Below are experts of layer 2 (counted from 0) of a mixture-of-experts language model. Rows are named router (the router's row for the expert), gate (a neuron's input weights, with its number), up (a neuron's input weights, with its number) and show model dimensions 0-127. Each number is 500 + 25 x the weight over its row's rms, rounded and kept within 0 to 999. Numbers have three digits each.
Before each expert's rows: "mostly gets" lists some tokens that are sent to it at least half of the time. This comes from a sample of Wikipedia text that the model never trained on.

# expert 185
mostly gets: "idae", " Animalia", " politician", " cancer", "icine", " Arthropoda"
router:538528511526524525548459529458536470478527513547500537492523470504518522480505532487471526522458517515519528501473459506510481485474532517531518510494460484503532507467465470484509502537486467455527473526505509491486487546530484538525522493484480527474512492476517474439459479478484525499523485510556474507486491490483506464502516526479501478504508509487509493458484510453521464521504
gate4:468500518506492528489511508516549501519460521483476484514507509521484472530480468531461494515516501504498451458478496511513530496483491491528463531514507530483500508547463522520487504518506485518478519518485455573479511504539503469477438481515484501496476512445487489505469467457482514496503482537497456524543512516533458481534520479467485498463505457531532491532489528476476513483496
up4:494498501482500519460501523521504499507543463526522516526511486492497521484477477506528510542492529448458526500478480488508480533538510544473543587517539521522505499485521476498500499465520532475482458512545507521514483515509503467545524483495512475456555515511469510518484507495504458507508493459534549503484500536510521472539519531508511501519463507511477480524516519537506487490526
gate5:520492533525470503507462504477480502465540510512512553504466490494480494515504496457458508483489452486493516505500523444501543490477520493525526506484497477538540489540542525507480523539507522531524494493477470482499490529510479500525499506475511529482475491542512421482530493501483487480528554533516506443474500511501522498550477521518485467542516511502518493494461447501510503491510
up5:520509523451517538488499550502487503474498508515447468531471509507520492453477494505517416482463506534483523525541507531510489535497556555476505493496510508481482514483472508524529486498527476471508481563514485486483467457532467525537493490503481482536461464518480491530500498521556501488503476483494503521532494473501457515502525513518524485501499487514502500500518502475456504499493
gate6:506517472472512498501523531516520515484544456526488511495512523455479518465446531513479547514512543512497513506486505461548495467514506480466496516463486495526522464536501502469481463523492499491518486491534511549492497490542486519475480484508514507546448479488469515499539520563505482563522533471486478527498451504484511490486493498501501457518504444505510490463479472501523506498505
up6:516434487465507500489497515478500464499491485486510439525431541465515477530517523518517516519504476491513519480546480494507515513515504483495482472459478498475478468429505471499457490506494505492492491519494508562551492496478504505450517475476503456487539498536469507474489494498547478505445522479503487523517482497517503500481477493526483495462467517479553504495490506534492485478486
gate7:525480503482483487439540523485506531532543489525501478453533513460496504513502530495516510501510520492478482499525499506507501534458525463514536476472511499496541466521473489443503533505495489498433481542511530500520474518539489507516505455495522477465493478498511525500496477481454511533510484556500474520485528532520496500465489483533484469493505435478542505498482519494456520490476
up7:493520496513495449515485486541507503534542514519485543499504485522477540483474469519509510478510468535504493483447515488478535487468491485446464505518452535501471512521515499511475513495465474503501537512498507525515516452454518505465495525489550548472493521489544486540491498490495478492548522482533509511478535485473533491529524509530481519535498565513486521502542501506519483482471
gate8:490494512507514500541506545508514506540507497539542492524515531498493494491492539460475499470466490501488496451510518433521469474502530505496492498484472544560518489452522516469480513494534481499498476524451483472496510502494490512556523467536505485516487527482526478503492520496520484549526544501489524509485503491546495513479504537455477484477530533535484451526502494531472486537486
up8:502506495533526499573475531480509484507504515509520494521505525514476499496514558491502496445467472514502515457481533471470483450522554473531512514508463535545522495464510473504486527493501491490490490506443502468480540472462517508491544513541520476540505520485535464510525520492519485515526517500498506502485501485513472501499497514459485524465549537538463504507533498521496514538510
gate9:499466505541501514502504521500519505461476452528527530495521484516512472490498511500513500539511508537471525520513500509499461517486491512492563520517516493490496544548470528507499475531496530487539509466505523474496484500481513496492486521467451500512467487489466493507486494484471465449491523481499464511509508435493502476489463466504513532541533484514484533494512527454438511544435
up9:519436501509496486500534519526529513532511485512511508482522510485501466476508484479498512541537489474473500454511459477547445525488477544488549516535521482485500524482515523460497512517496510474522482496511515502510492515457476517533462472450521455479506514527468498488458496500488503493530545458481506500553501484492539496510462531466464508507535492541491497456469500525522495495507
gate10:554461488512482507492552489462530482543511508480486466479513494486521530510518499468516507481524452481546468465510509515504551477549479528504498469454508487487473491510498493484528473456536499473518518493535529511481525512502507519494501487487496543563466502495485490467512547508507521505482495466486514491488439488530512549501503525447517506460506500485500508539510540494533502473503
up10:491544505489513488459460473551488516451499532491507490526466516502477482478507505527492499530511500523472459518479493457534493531447522497506501532524499501508458501499477508489504497486520531501502512522456460533467439488535504522496507492477482479475511482497514499497485469453515489499488542477450543502528496478482505483470522484496516487549477506522544446455515492502506474558473
gate11:493501529511497476489471520477520468479523519535483455515513520469466481512488478475503477476468514455486476542484474468519534493515501515519482477508497519468523514528440482476526546484508534544512512514506543552484497480512520507450464487535467481499511515476494511499498500494498440489446517526489511503489516504507495495436511453488420502504531512495522503483502500533529509518489
up11:461520518509498509527518473526527518507459477530465530515488548488510492468511477492511529506516486509533560480485501489506506456511475497504479494509502509553518517503556511524482492491517446476497460492514489499516547504484510468561552508510479519541492466483495508477485487538509519520501468498481487469510449465505518520518524505437550511484487466548476513540513500503497503522523

# expert 67
mostly gets: " MPC", " Railway", " School", " Racing", " Stadium", " River"
router:523513540507534508483480503496511535525508476529497495508476489499485514525543482519538516489480472532453457476528457483519516532480532459493487515479559484475481508517515480523457505522517460520476514533564495450527488472527491493494519463516473498469514501519479467488490528494494478478512495517501491520451492496479475494462496459527504501474484475458512525494500439536494482557509
gate0:506506503479458456476503469485497521513481521531539446480464485498520465494533483473474555476535504482507464493466481507512500496500442496504512433527492511469465541523507535502525520479480476496516500478482495468492525515508521454548465500517504483510462518493526496540488543513504496498487493531473460466474489489501509499532485475480489482526536551456536494501490467475498529503516
up0:488494523487461474541482533442505488519506524522484514498468479487497504499507471498490509487500518540507505489451488495543509529498469500516464454527511537508517512489498484545487509509482501515485522505512495493518474582492454489502504463521478432491499497496533536491526539513520502475542458509479497493479507516481419492466502477500523491456528539506555537496508481511496496494514
gate1:499500528540501498505515487477509482480527507502525467484469485534494502505488521493507493470489543453502511533517492498525499479488513487482501549521478496460467524485472509531484426495480477509476505493475493537488506518490440526490489553506490571484433492529503461469509494497467516512508512539486513480506499491512511484526530504521496526534568544483488488533513480432507496505493
up1:473493465462472469499524519528476526497468504478482543509508507488456510479515478497511480555502495555518497465501521518499495520528500535476482470466543542515519523508479485470516553528547520453516509474542500521485471462490525488508507446491483441531538484483522522520484492521503497517507503482504544499531494491537492496485502500468507487471449452533510497492471513529499532510501
gate2:473497525491428494507497538496523448507533469513478522533512515518492488520444491491525523523488505519514449469498523539500487538497515494540538511511486480474507529463475470478453491512553501487453519521506507555494502497499479484488474464515505501484506532482504527528484526495525479481482527518536535521531505490524499505514526540466472486474526496521505455520519551504473485456503
up2:512488494533567500449511443545466509491495517466495473526487495528512490484538492487468535493502472481507512521504499499501517453527511510472460499505516510505464514504485533534528553468445481521550472482483507532431488475503491495493436500501513544496485470497518484498511472488511538525517510500485455497484483503490502533506538501492528508504493450486439496507488507481493507501504
gate3:507460521513529450532505445516480494500462540478498497494543530464471488494509501534494519438469478453511500487543505523509542512495481489460451491501460472466488519435528507488520527474504507488505494461476497484524482477513485496529495465479490524522489511497539515498544487462518523490530515503486469461503471476483495520511558473489475493517502507463485483525508522506508480459485
up3:475481504508501474471503481501480536487494529474479503496514539524484488521482515508464475496535500484541479511538466487512498472530469491488479463516498491522465514517543498508496475515558528522492539497532490526474523466526496486443482503484486480472475516522522466537463554479484502494470540465514542502516503543512499514520515462522530496456528503469568480521507536495470467500472
gate4:481519478452533514536464508543534524508506478525516554509522538539457520521496492494515488464487511510511525495528488521490467512462484514498495480492456484476490495524529541514498497562555503489518512524485508487481497482471556529527500491508502489496508492493576442505495473527519498556553487501502483505503484521498468525487515462535515527504528507502507546482504470492502524500490
up4:475499528492463474530483509473472469490464512529461489526519495486510484480485524512468549523526489459503528504517536528503552497479511483462462563522496472517483475502483507480498537486465528507514499530478499498499556514484447491480475554520507511467558534517509544535502499515509471457535507503497464482492492521467523496501501511480540480498467472506502457482513510523520500513533
gate5:533497464527515469475499521478458532513498505509484499499469492452511514454522475549498537550508502485494496470472487474510495503499547490511511523495515549611524545481498454519492467496509511494483480506508512463486465492504520508444494479472493459496490501488470482512479505476497451507486501495503488517482504516492511458456544519507501518501520501514443513469467501493500504499483
up5:485492515456492500549488534463507489509465510486470450470497524486499473485485502530471485511504517517496524522521472500518480534498516513486512488522497551516467493507539493511484524504550475491487483482512549489520501496515529428497525532535471488494526543504540437456465488500500465496483454549489480484512504526531482513521488497487509508455494496565487532484468528484472508516502
gate6:491538471527514477520498501517475488510458513486462490516502484453516495509489470519480474527510470466508502475500515550518504508531500514514503444558496534468492470515432502489552486476507510501461504524476528471508488495496502481466492498512501477491519513487521493493470500490533496480495507551537504493462497493512512524518501523465540497496479413445492446507483479501503466484547
up6:507526532508514496516486521474456501477497474516444503522499523451505522518506491492513469529485455497445494467502487473561475502509511523535498528517511541499523520519479483471500549484568490472471539538489472518492481481534497469454535475529469490467526541490483501497488510492499482476524493509467509504505491488482496522520515451455517519485457480495527484512500503501549472542503
gate7:534531557482497548493478531470451513508466478484513501506466471485494489498505482525531495507475462530479475482512468472480501498466526486528479470506516497467582515507507507506485508476535506537475471501515534505530507513513514495528508476515468500483549510521471522473498516485527492522512462499495477470528492532472482510456526455541439512465508525538483533492504481504478481515468
up7:493502532505522528477499471480509505501516497480547519465490476492452484512517532515477539513484503467481482483496487500490468454492519487508528508514533493465503521498543511511515557507511505508522439499495513507511485486509473492548528490516520547507502479535452495474504454505551529514522499487495472488538517509468487483495503525529493507529484563550440500506586483506496489496505

# expert 178
mostly gets: " $", "$", " .", " million", " £", " billion"
router:459517477505552529534451462516461487511492494469500461495518500484526487524479486504458536517510491488538491512526530466522508505473536517539518457536529527503531486516485485498520520525544537452534506462480507534489498517474447517499469479462478459529502513476510492468476506540485460509535454495491516480534496515530532486514486502468478518500486504490519488495475463513480518513466
gate0:493512501489487520514526530468461480521497481507477472534471486463524549541508486484534483508465489487528547510500512490474507448460485498510551495460507500466529539505560493508501504524539508513446498524480437472483443469524498512471522507495484502524481493486483519484538490540515497483502499491494508495496499454505512492521507442480458472513502502502487494509455467550475512497520
up0:475529506483514481504477518471496498513513502542458467503476514506502575515529523526527527482477496529520519519532478476521475532548526501519534480539531529521518526479505542463478487499533527482497484468517494504488461509477477500447542526534460474483490466482492513493482547535505479463507510456491522523493521478511490500481503469488496484442517511521535506490503514546461490472524
gate1:484470509490459520479453489489501512495481524497504481525476490512555483505480507494482474471482479442500475460514506515545470561503502513499473522496540512503460493535483537549508474466509536475526544495532509483463496475459502501497521524495507525533494495494499530531471484471487494496497509466502484512538472502490528503524497506513512524491526482565514462481454477525495538528439
up1:481523496500535490527490512500527483490515483557503482499469533527495473475504463475478516512536478517513478479504456531489478485499523500549505519474485539506474442499475502459521474484535494506505523492477538520489478468502493493452505536509504513513502477443508532513492493486491496537516517496498483501464511467527495504518512450439534490464549541472503499491469483427476539483505
gate2:498442486546499523515502523480508528515468491507522556507481488488518538500479561517530505536517483482482508481500512490524510517478450530515518493510467479514515486505472502471519459465516497474459544528504529483505525507462529514555514476453503516438533494476486516522457471532541517524501504493487493472488505520535499507531483530460536499551497498537484476493482524483504511510493
up2:523525525475480494506550489515509473479549498528455501497471488525481473493552458471495492470484501502485496508457488497495490447528496448477466518461529522539487494481540472505471495504468453549560467518505486485507485508532517453466524509527488498536466515535472504480538511493473485465483527532506492509502518485483493507479503470490476486455496509481496510483534493518462512509537
gate3:498548474456512461486466477505496510556490464497535471575482490505454539519532528543516461497546473480521474517492527509500518517479508482492573518516511495493476520505516543492526501502479488496485484491502501495511500535505518529495499482504504490476508541481567515509552520491482494521466486491531529494499485517530523492509488510499467512532518495510490473555493453534493515471495
up3:483520511501462483552493511505501487487494496489422484475497552443493483499494471486529523464472508507482495496492508503494523470511520516505490451488475500475506494466535499496494484463453505534485508482492518502482481464489530498499536521515495560524461451503456500494477503527525483443519474507499465455471492511501484517496461479453545477484463512488509516516506560466504491516506
gate4:513535523455516505536499490510478519471493520495503502549502462476497469463495493518500465487531489550491474523509500467485497494511492480498453530468507513488517514465507488473486497481528563483528527505498511485523485486508508469500508460523482476530538482484490518457445487496509507499487517538572530521538514508463507521515501550494484435527534504524530493506500490536525452520470
up4:516475485467478486532443450479468492516514488473459480495498491523471538488487505496500502490520501540496465516510535493485448498531480464508487475502513479535511559515528487485505498497492514509479501481481451483548517426461492530490504479496489497526466484527539502487482510466521512487501521541518565519548505525479530529485501484504504486487523471538519488511558524513512503532491
gate5:478466483501477499540490487480473486480491484530530466475496497528495546549485489481494548513457520501499520508513492519479537473495504433491517443476546513483512527516522485513526499503523485486500461491498445458496470521437504476460532496536497492558479499517519482466487547509494467468521504491480537454489525502498480528497471503506481536477514515535527498469495493520502483501511
up5:497531495477516505494452532551496465479490491545461469472524518513526499463548485467466477550477493487491458503499496487490484494538482503481437472494472514524492477476531481516499490510473559503514520488509462495481471489471484490466529557534473484526507458466495532505476494494537507483516525529510505486464479519514474505561530491493518490508509504470492522511499493508452477494470
gate6:491478493499525485513512515500509457491538449473516467446479550475505513463505489484533523454486485526503479520462520500446513542491486433525462486517522515464478495479516474504516481519418494535519438536483518521494458495497491502464490508536479506528522477499500499518520506497543497535464503478497493497489494499482508501483499480492455510545494522503522518509538493480494515477510
up6:472491488455535503497486472494484507532515463485519464460494528471521514478503472508530522511493468493505480484496540492509547529486476458510468491527519540491529500496547461542500478497471522503526476540471501554506483506487476530463508517471477491545512453487489487502508477534521469529468498465469468470516461522508499503506466470477478521548471509475546503508506474503458544497504
gate7:488546496525522534502459489533512460509472442490508503534543519494510493462482469467500479487477501461518426471524518494495486533502470476531487501502483504506476511513513492532498471497515507483555512464478516509480497504514481499472492500471520513532520534486480489515506492506547529499525502469486532484499450489532545474534495460479527520552477520544512492522510531462525514458472
up7:480496508495480501499473523503545532501487476497516544475523469519500506494445489478461500465469491480461476473502471508502474528520500570509504535522475522542519494515471488458500498451499443511504456517509548533526513488480510462481489504490473492450495499511474481543524463488502486550489474466526481512494506448531500481469538506533514489493482498480498478518507527498465533517475

# expert 66
mostly gets: " Royal", " Racing", " Railway", " Albums", " Football", " Festival"
router:515509513512525522460524502487502516480500460510478520498467466517479539482533492509540470483496470512463512474496469458487537525473536502540470486487535503445465526544455530528484494487522492513479540515537525506536451479517527460498522528506505494463517458447480497497498522472496512479453504487469515468494476489469455491493515471502503519494506522476500503506495487504491542542454
gate2:451493507503497508491521529498465516461509482494499497515477499485469509483535493565521500525507516527508517479472503487519480515519505476492508507507531510504522525518480534543523444499463508514503535490512523435474491480463511504528522483487515574498439497484461509508489470495523534475480461487486544528485489466475473496526474506457419502512507473509477509513472524511467509511501
up2:469459519483487488487515502499479489473491487518469481467479495459443525473526518537547497478472509488508485511498474515490472493489468459521521495495484503496504469542492528522543474473474501516519505500530522434480506488483501479535527485479482553504449444492456495484487486483535519470470482504487529501510505512476467466524510488431470464496499487462532508464495487512462500482473
gate3:474510510560505494516513471517539507540522523514500511514512494477519555469478468472525479480484496505481483473508542501470497470511491510529501492497460490481520522487492508491464475514521454500467543517550491499495460490534501532461541504477486489453521496482498521512488491476491482510548526503447510509536509508494505467522505488505447509496493551492535450477551492451544483499519
up3:466500513458503531494513512517484504471458505483506492516521475555474481512498519499486477524502536494488473500508519495495480540515484523517519543449540453540490461514529508532502503558537439510494479542452472477472486506478507480500500478489511513515471532481566472529483503474462513489491464487531506454496501509493537499525506514489487532509506505542473528547502510517510512478462
gate4:483502498492479455473528498456486541502502481520496496518533532574517497526515496498492483487513479522492523507525507512563488515492500523509473475504482488540496469521505478515495459472508506480515529511551483513479524505515511496427454544476505480452451512488496501496524487493455460483496489509486472542505507523509474452480478479464495505500512532526526523481517537460493556503516
up4:473511491490482493476582483473491541504502465524470497499481495533515505506565473471555488479486474481474521485489489532515483493475482512479487505497434504495519498533518510523524499497498475513492527556554496470532502516521539520468503539498454492497463488497494458518515464518476489488524478499464479509475485529479468487488504490464483490508468533491549535475485530473516524509482
gate5:511478486459518470531478536478509506509511499488500491489483505509445531522538504486525461476478468518494511484543505453551506497531486489525531544467469530528479473510519508527474463580516515522485500471529498529524502466477457501479520530506480457458509469509513474477498552520514482549520487479480520514489541486496491503479492505503484527484515482533543503481500515489492512543524
up5:532511551529478486530538490527541492454518484529519511496437482477483502483517506498501486513499552532517531479494499484544490502487478489526525539550507505478540476489474494496480498512476442494523510492489558510482502526500452491539484504484433484498531517502473520495479477505538499491531465503490491506470487471512473489510490508481475486520475513531519446503523452465474467482514
gate6:471537508481517504504534522461465497513481502509505550465493529466469468553467485504519454475491481497471508528510478530464495509519476490530498500464530509461488459487502509502505490516513569539492498481500506529500488501548533518512502514510484485501529505557518513501497525529554498563479499499483493486526474513492530519471523457561525514460499505523500494486471485470511545497498
up6:495509536484471499528539521501489481458499487460517503426510491448473513545480485516520474504495493516497543513515496533479474515529476516478483486514524499437483502505476483471474518563492466478495476511493491547486478457520528477506520533518516544540526498484479460517503489503548455498512488522498490522532484492475520539497508481526542547505460481477488495504503473476470511501512
gate7:500487470500493481534545527491522527431484487488499482431476512436492503513506493505500459514517521552486478509479488512452507514488482495487524513510483471472536483534522502472508509461515450523478477503462526479500496509524515454494508520462490503508493492506529477447503489475501494538487551519492496508469520525464467438523495470517522508489524482491518507539512490511460541513488
up7:489500448516508466502518528492506511464523503472515460452509484454503472546494494504526501471510502527485534475465511512466445517506477469469517531520489507457495487475534487516522480458490489481485470527478539532491528548526512518503534528496485484505479441475505489484488488546453476521472525506462529440474533529482481500518513488516514466473518494488504475486531472487479508476489
gate8:479470522475518495500478498467513505460477513472521488476532481512492494518480497513553501498514453497528449520546522501422512515456524491523533491512484494482502504503495521514522518515488519482469502505496528520496495493499546531448509484497490461457449493502502494561496492519480541539492495507481498467458555517481498477463498508538502503540495538472522460491481495503514451526472
up8:508456553472466448513477528513513469463479511468504476489465462467481496512533522522530524493478483521501485488520541505540518496473506497530508473499499456528518477461508473519481524471487510490498491489472518492521491510486497538476503502528447465510479497501530446545494513506493548573483475495495509502483493539509505513495438521508488494503457503499527456513492478488526469523469
gate9:480496520518473506492476484496544506565487491521481467508519492478460496492502484482525520519500524457502513494496515511520554519490513566528525521530477479518505496506443499467482499501466457524475478525502496494494542502509499477557471509485515525498477519496519515481508456492468484479519481553463498461478537533506474487509519524466505448540492497483497471518455536509549526473509
up9:510520509497496554438538473476507526494536493499518542523537458513490543517500459476507487478469478476472472506506510480474556501450501516550561513505479505491527469525490503506508475540483488540483501510514491526515480474519515481523500479487516493513469478476461537481540500512477512512500503508527513487465488514437521480494517497478479458499515522464474508505500500557531537485488

# expert 97
mostly gets: " Assembly", " Council", " Army", " Corps", " Empire", " Revolution"
router:523514505504550546518508525475499501520486483531455495517492530511499520483496491473484452460472469487458480482478484483482535519467533526557501509508521471492492508494455482507494477428522513522484507515486518499525471503544543503497534501467507534482494481513491534522474483486493474482455504456507496484484473464506517513527537445514519491464531547496499480487487462488464538521496
gate2:511481521495526487501494473483481520514452564456523535507500530507503488525516453451514513510523484496515562484554458447487535519480519445510451482508488496510493482509486453494510535546504497482499505527508523515501493461482482510473534498526490480521457508488479514454458517493546494502460517470511501499472476508457523489479485506465526525518500517481531487501480497506526487477478
up2:491524525490532566477523481512510514500474517547511489503522487521531507476515554506461497528480471527473507536485521552443461484513507547489521488485540448478543504523514519511465507531482478471462463485524467495503497512492534453477512501501509535520475483500532507501471477472514526519495510511487475476492516513468520477489555491527511428500517492511508537486492494490485505492501
gate3:475529544523490501479476523503499491500563509526465494482533501518495523544447452476491505527502503507498453500510486479480511508506523487499509490490484508499512489511529533522418491522532483515515502513484485538496511495516516523464532501545479501452494483495524495524508519499436485509520529509506534539514521505451484510499498486514482454468547531540536444490539505467531494497514
up3:519474495437498521486479498470497503506529517513505524502546490495473517525486490477479516489484500480523451455521510495499464515505506497524529495470499513509480538511554530461486462521504492481524473556489459559500518521550490499507514484505513526460517484529477522521519514498458510516452504538520491554508560506496530504498508488504539477493533483496493455501501481456551491519525
gate4:512511505494528505498526550466515533531441531531511501473500453513464463522506431479514463511498481495487498506527512478511460497480500523516508471499494517483501485486551530536505478509520522493485458534483521524511460511506488516505508503464439536522471512479516481479467493464524479548501475510455478452501519507490495460506517474526538498511493526452491513518475490495528541479482
up4:520522508508497486537511526438493507480458457504529529443534455520508496545476491493491487527518481542491558544504501540514486541471458514510494468486463502485510460510525499542502517516492494528549517504520516471498494525507527479454526515507494518532494491478496484455456505496521490495509509506503472546500499491515495469486500496514533478509473507465460537469475508513513545460494
gate5:481531472459484534533499515484499485479512465499522543470536475463507469532480477448502518512518524533479515504531549464506504516520489545520502493487517504475550525522511485473507463491525531497523488495473494533524489516500474494438488496475496430568476529532524484476508489546526475509525507496531518493476486491528511479546498496515482481520477510485528515539498475498519471495489
up5:476521507471533509500515504486546520517453496511491514447507527509520487468451483504530499467488459503472493506565502496533540531490533566515513504473483504503518474534512490503511500482562523478464493508506520500516490497539522550507530518470494499493462496492506502497469477536464486555467532470478536456512475500523533505519530464509503501498486512501479489483457501487488505549481
gate6:450466520423518520537486466497536485514486512516504534524488499494487467513500485468513492487457492464496488471474524502450469452493498520485577508533498493522526514511501498491531498505505512547490498515500506524501507541505529504551517497462484499513486561537471515503490475556488497543531507480448504509474519486509488458536520504488510524508521513489493503534504492537485500490529
up6:480487512448494511570542466465513466513482505467465482514476454467465475483504495468493499485483506483488499532451496524466475478473461476491554519504488470522488511505471495514535519449518492550525506511498541495496490529528524509513493541505510500530486549543490462466518508534492490466498525491501502522500538504529464497520482480503520495487459519501503534495530479543472495484522
gate7:480496526555519508539541494529515467485434469478504486500465530495504482452480536485508481480547517548504483497476465529457500504475485472488490515550523477488512524512471487491539556479542537448459502516469524476500483470486495480521484504517501479520513522480493565486492465477467486491483493485507526486499526526507511482499503490518500491479554494529463508493510500458489495503503
up7:466528514527509521518546498503542457498462495496487487435509522472495480489483513478513491469534498495479462508492488526472493518462501455485524541528468479482518474488488473509551562475549508444475492509509505441500493517521484475542474487532529496506505512461495525484481500503511452503512461484468502467525488547511536521528495518482521496458516521529477498497507481492520485484505
gate8:472529482469489470534496524502527487525513483478458506504548539465517507493494484473452497489502511466503427467482524496487515510512496524509495494514511513466516472493505511497508487485493542512520528476451523529521500533489519521481505516552529462460492513538527477469476483480526501521503429482506488550479524469498484478475460472486533479479473528492487490487513500531492537440500
up8:521530510471531546505536503498523482473487514521512525504446498484507476495513499493505496462504482545513471485489481471520494498409493476500495498537478491523483494508485479514512531483503471520461476525522460451495524526524495452482529483471525476497517536499489479516494540511444495485481526510527456516492522546525505465505493527559514501477449502504505501524503485502491458546519
gate9:502501497461495500512449514476510503502550537528508512511488455501522515538515504557485489550501486491520499460481493482501488490512487511473536472493497477483507520449512533471498437531480514511447451512466495490469508493516551527506483478476483491485467474553537481503498469499478529503504532515541481502502517508533508480500490507542466456513542540507524473488466497531484479518470
up9:486503504444504517475434529490481491500542451522540519518499506475491525510486526499487495504468502534481527507488556493548536511536526521498484484474522491493507508450474467555476517532498551515515518518507498542511500504480479533510488453486467495464525497547507502481490487496479531485473509458523520470513462448518463520472507488513493518510509485516509456469494511485457514518508

# expert 76
mostly gets: " Euro", " Pan", " Labour", " UEFA", " Winter", " Atlanta"
router:489506506499548526492524490465479522531473493533468518515469515516491486484517483488485436493534476500477492481511454493485513521471501516532508463471522508495436497509498473498508486503527513501490534539515519518501462462525575487492560506485508530485498467475506502494453519478525481503456497490465484502482459446501519504485529447496518525458492525493501492480477483544494519526462
gate5:486498490453468508463476514477513490506500508556482532524507490516516529492475546459492490536439473475486494528488493526511466523487491530504545483522470495483524518532519530519463455518527507472485496504472509503487469512470512506473510498524479505465467510498525536532540522470518484511495519508517479516498501509470534476484508520482486485452574508490480465510417501464498513486494
up5:493503483444460500498496489476520469487483513510485502445505481521511528511492493523489489500479497484508484530493516474499486470486524452459532475520469537454492545491531496529494507533538513495536476458462458462521500502500528504515511495536478520487463488527515469544515485512523514517524476509536472562505488533540472477528507476534514497459482533498466514499486492451491508441499
gate6:472505491471511501526491495517504523474512447505486521491488509524475476519501483463506510512529493490517499486494470492546512517503504489484507522493504489533447454502524519525501526499512514505529533537451514522447515530530519501463490499461486482557463516557494480477497543535497429533518479475554470551463482486499464513461463478496474515512498519485515497525516512532476494498474
up6:504542497521467504490450516491496459446492493467506487451493460453523516477472507512496508466518494518485449479526486477433490500535507494518520478505464483487531502454510520511506494497540525506522530494493512518514514505435500515524506461519473506515498491438515504537475513505484500493511516451487493462513462487530505504532531501520549493481548509483466500476498543506535522482497
gate7:473461494538486498506490501487520463523482518496472491500518518545475480479465511503467534521494477537496506505544533506487506505512517512518470518564514470533523461510459542502492483470528475437484465520506546495509524481446494509497536523471496509514487501482499471496472444481472499527491431479487504441521511505529516474498523538487510502545509475487478484526465494510493516499488
up7:480451506521516497517503469472523515506524520553484491506506503504481492506470546481467544536481454533494499505504493505457503470465500514509513469504540494521503467543472532514487479515473464471443498524476511494497472477498520460508489485484476507490511472499531494508498491446484505510500460501449503466484486476482535461481482474500484462488527503486506510490451439477486493551440
gate8:490499545540498510497524473528530518442489435533471518475497430471455544495501482497524491552503535553535518496503486510499472494511516497502484509465498487477474472495485538458501505473527485553518510545492461497520497461508525523515517508478471503504508499533504496509526476493510480534504488531505508488470516522524516473504490480509520505529476471460529479502541509516511500479561
up8:499471478475502481508484518476460493535523555509515526477512502499502477486509554518450516488444489475471526530521523507503476483502493453487478487527493529531514472492470480532492529533464499475491459488489512502520493512481478451487493460515488484482517450467506493485459550479482505474525511436508486553521473528474494516530523499469529486499487507537489514519479523458526481504460
gate9:437494478518519515464536514556468511485499546482515505472511511507472492541518508472465535472501525489536527529513531512490499455527493502495500538508544503488487495494507506547503495519503486519474510467493530501502507525491501490439499522483492511515510464455484507482500500546492486521461487483494499520522507500501494480486506537542503434562522509480522567534541477512464507490505
up9:525512511512499496493501496442528483455504488539427501499483460524516501476469522526499492515494474505480511508483464461491458502538514518498509526536487476520505493517496529485479506483493536508504502530530500458484496518488513451496503556522536440451534521536523493521498527517491508500531505554521467499503516497462462493503487474535494507436492502555489496524539513494517472515504
gate10:507518467530505475508513503526501534515484453492539518482499519502462472553532505508509490512532483498484502477493523471484552503540534519555507496470508504501512452498547527474524567488515506525489534493497525509490485473508509539467511486502526536501534517454499476453483550530534470535515480497522524527475514508460497504479499505511468528493541524496499505489530492535486479547463
up10:518460481492489492510505498507533509493514510512525464505518511521486513470444505456522498504517455445514522483499487478513499466506494466523435488513469495476506478494552493519508496420478541499528490535472494516523502510478475514482483501500497526517493481475485508558519505507499498511515475486532471493500487487487550510467511503481482528593476535472454451500487494512499480496499
gate11:506453526518493485539465520460473466489527510509491491477506460471501517525537510486464507500547513521521539468461479504503509512508506484492462489541470513545530479451453453471495489532495519454480517512473525487508494478449506514516512555490518497530492492480500525490541516496537475526507469501521516483491494482493513515489470468465480484501448504490469445504507483529548507481495
up11:476521511490448432481546478544540464499504501504503537514492521520488519446455470487548488488502532486541460498483508479471506497499487513519503515523468476466485499528555521484527512482467482515506507510545504463510507542484505463460476471567530505484477512503494471557479506498494503505487480481513530517512520484504492502507497511482480490516548471553523517522479527491504486498505
gate12:538506455510486504478519536497478521520486498514498482519479505541551508501483555481464503469550478493540498516490570499523441473522462518513533497502474474555460505522534481494520516537488526501530521453512498443517496510508505536477499506506481476523458503499529517518559533522491505532492518472502522491479476495507504506503506502499534465487557501497482499530472503491502522500499
up12:468516548522493512535480522499523466491530487485512487505500509483454510525516451511514517538477492469465543489504490484485495519517520483496470497518525518449509497475447465558482530439505454473485494570521505544486515516503467504540493516542501482434547495483470517478470504492528496485489484510509506499502502475485496527471484523459482526503493494526484496466501496486499476535489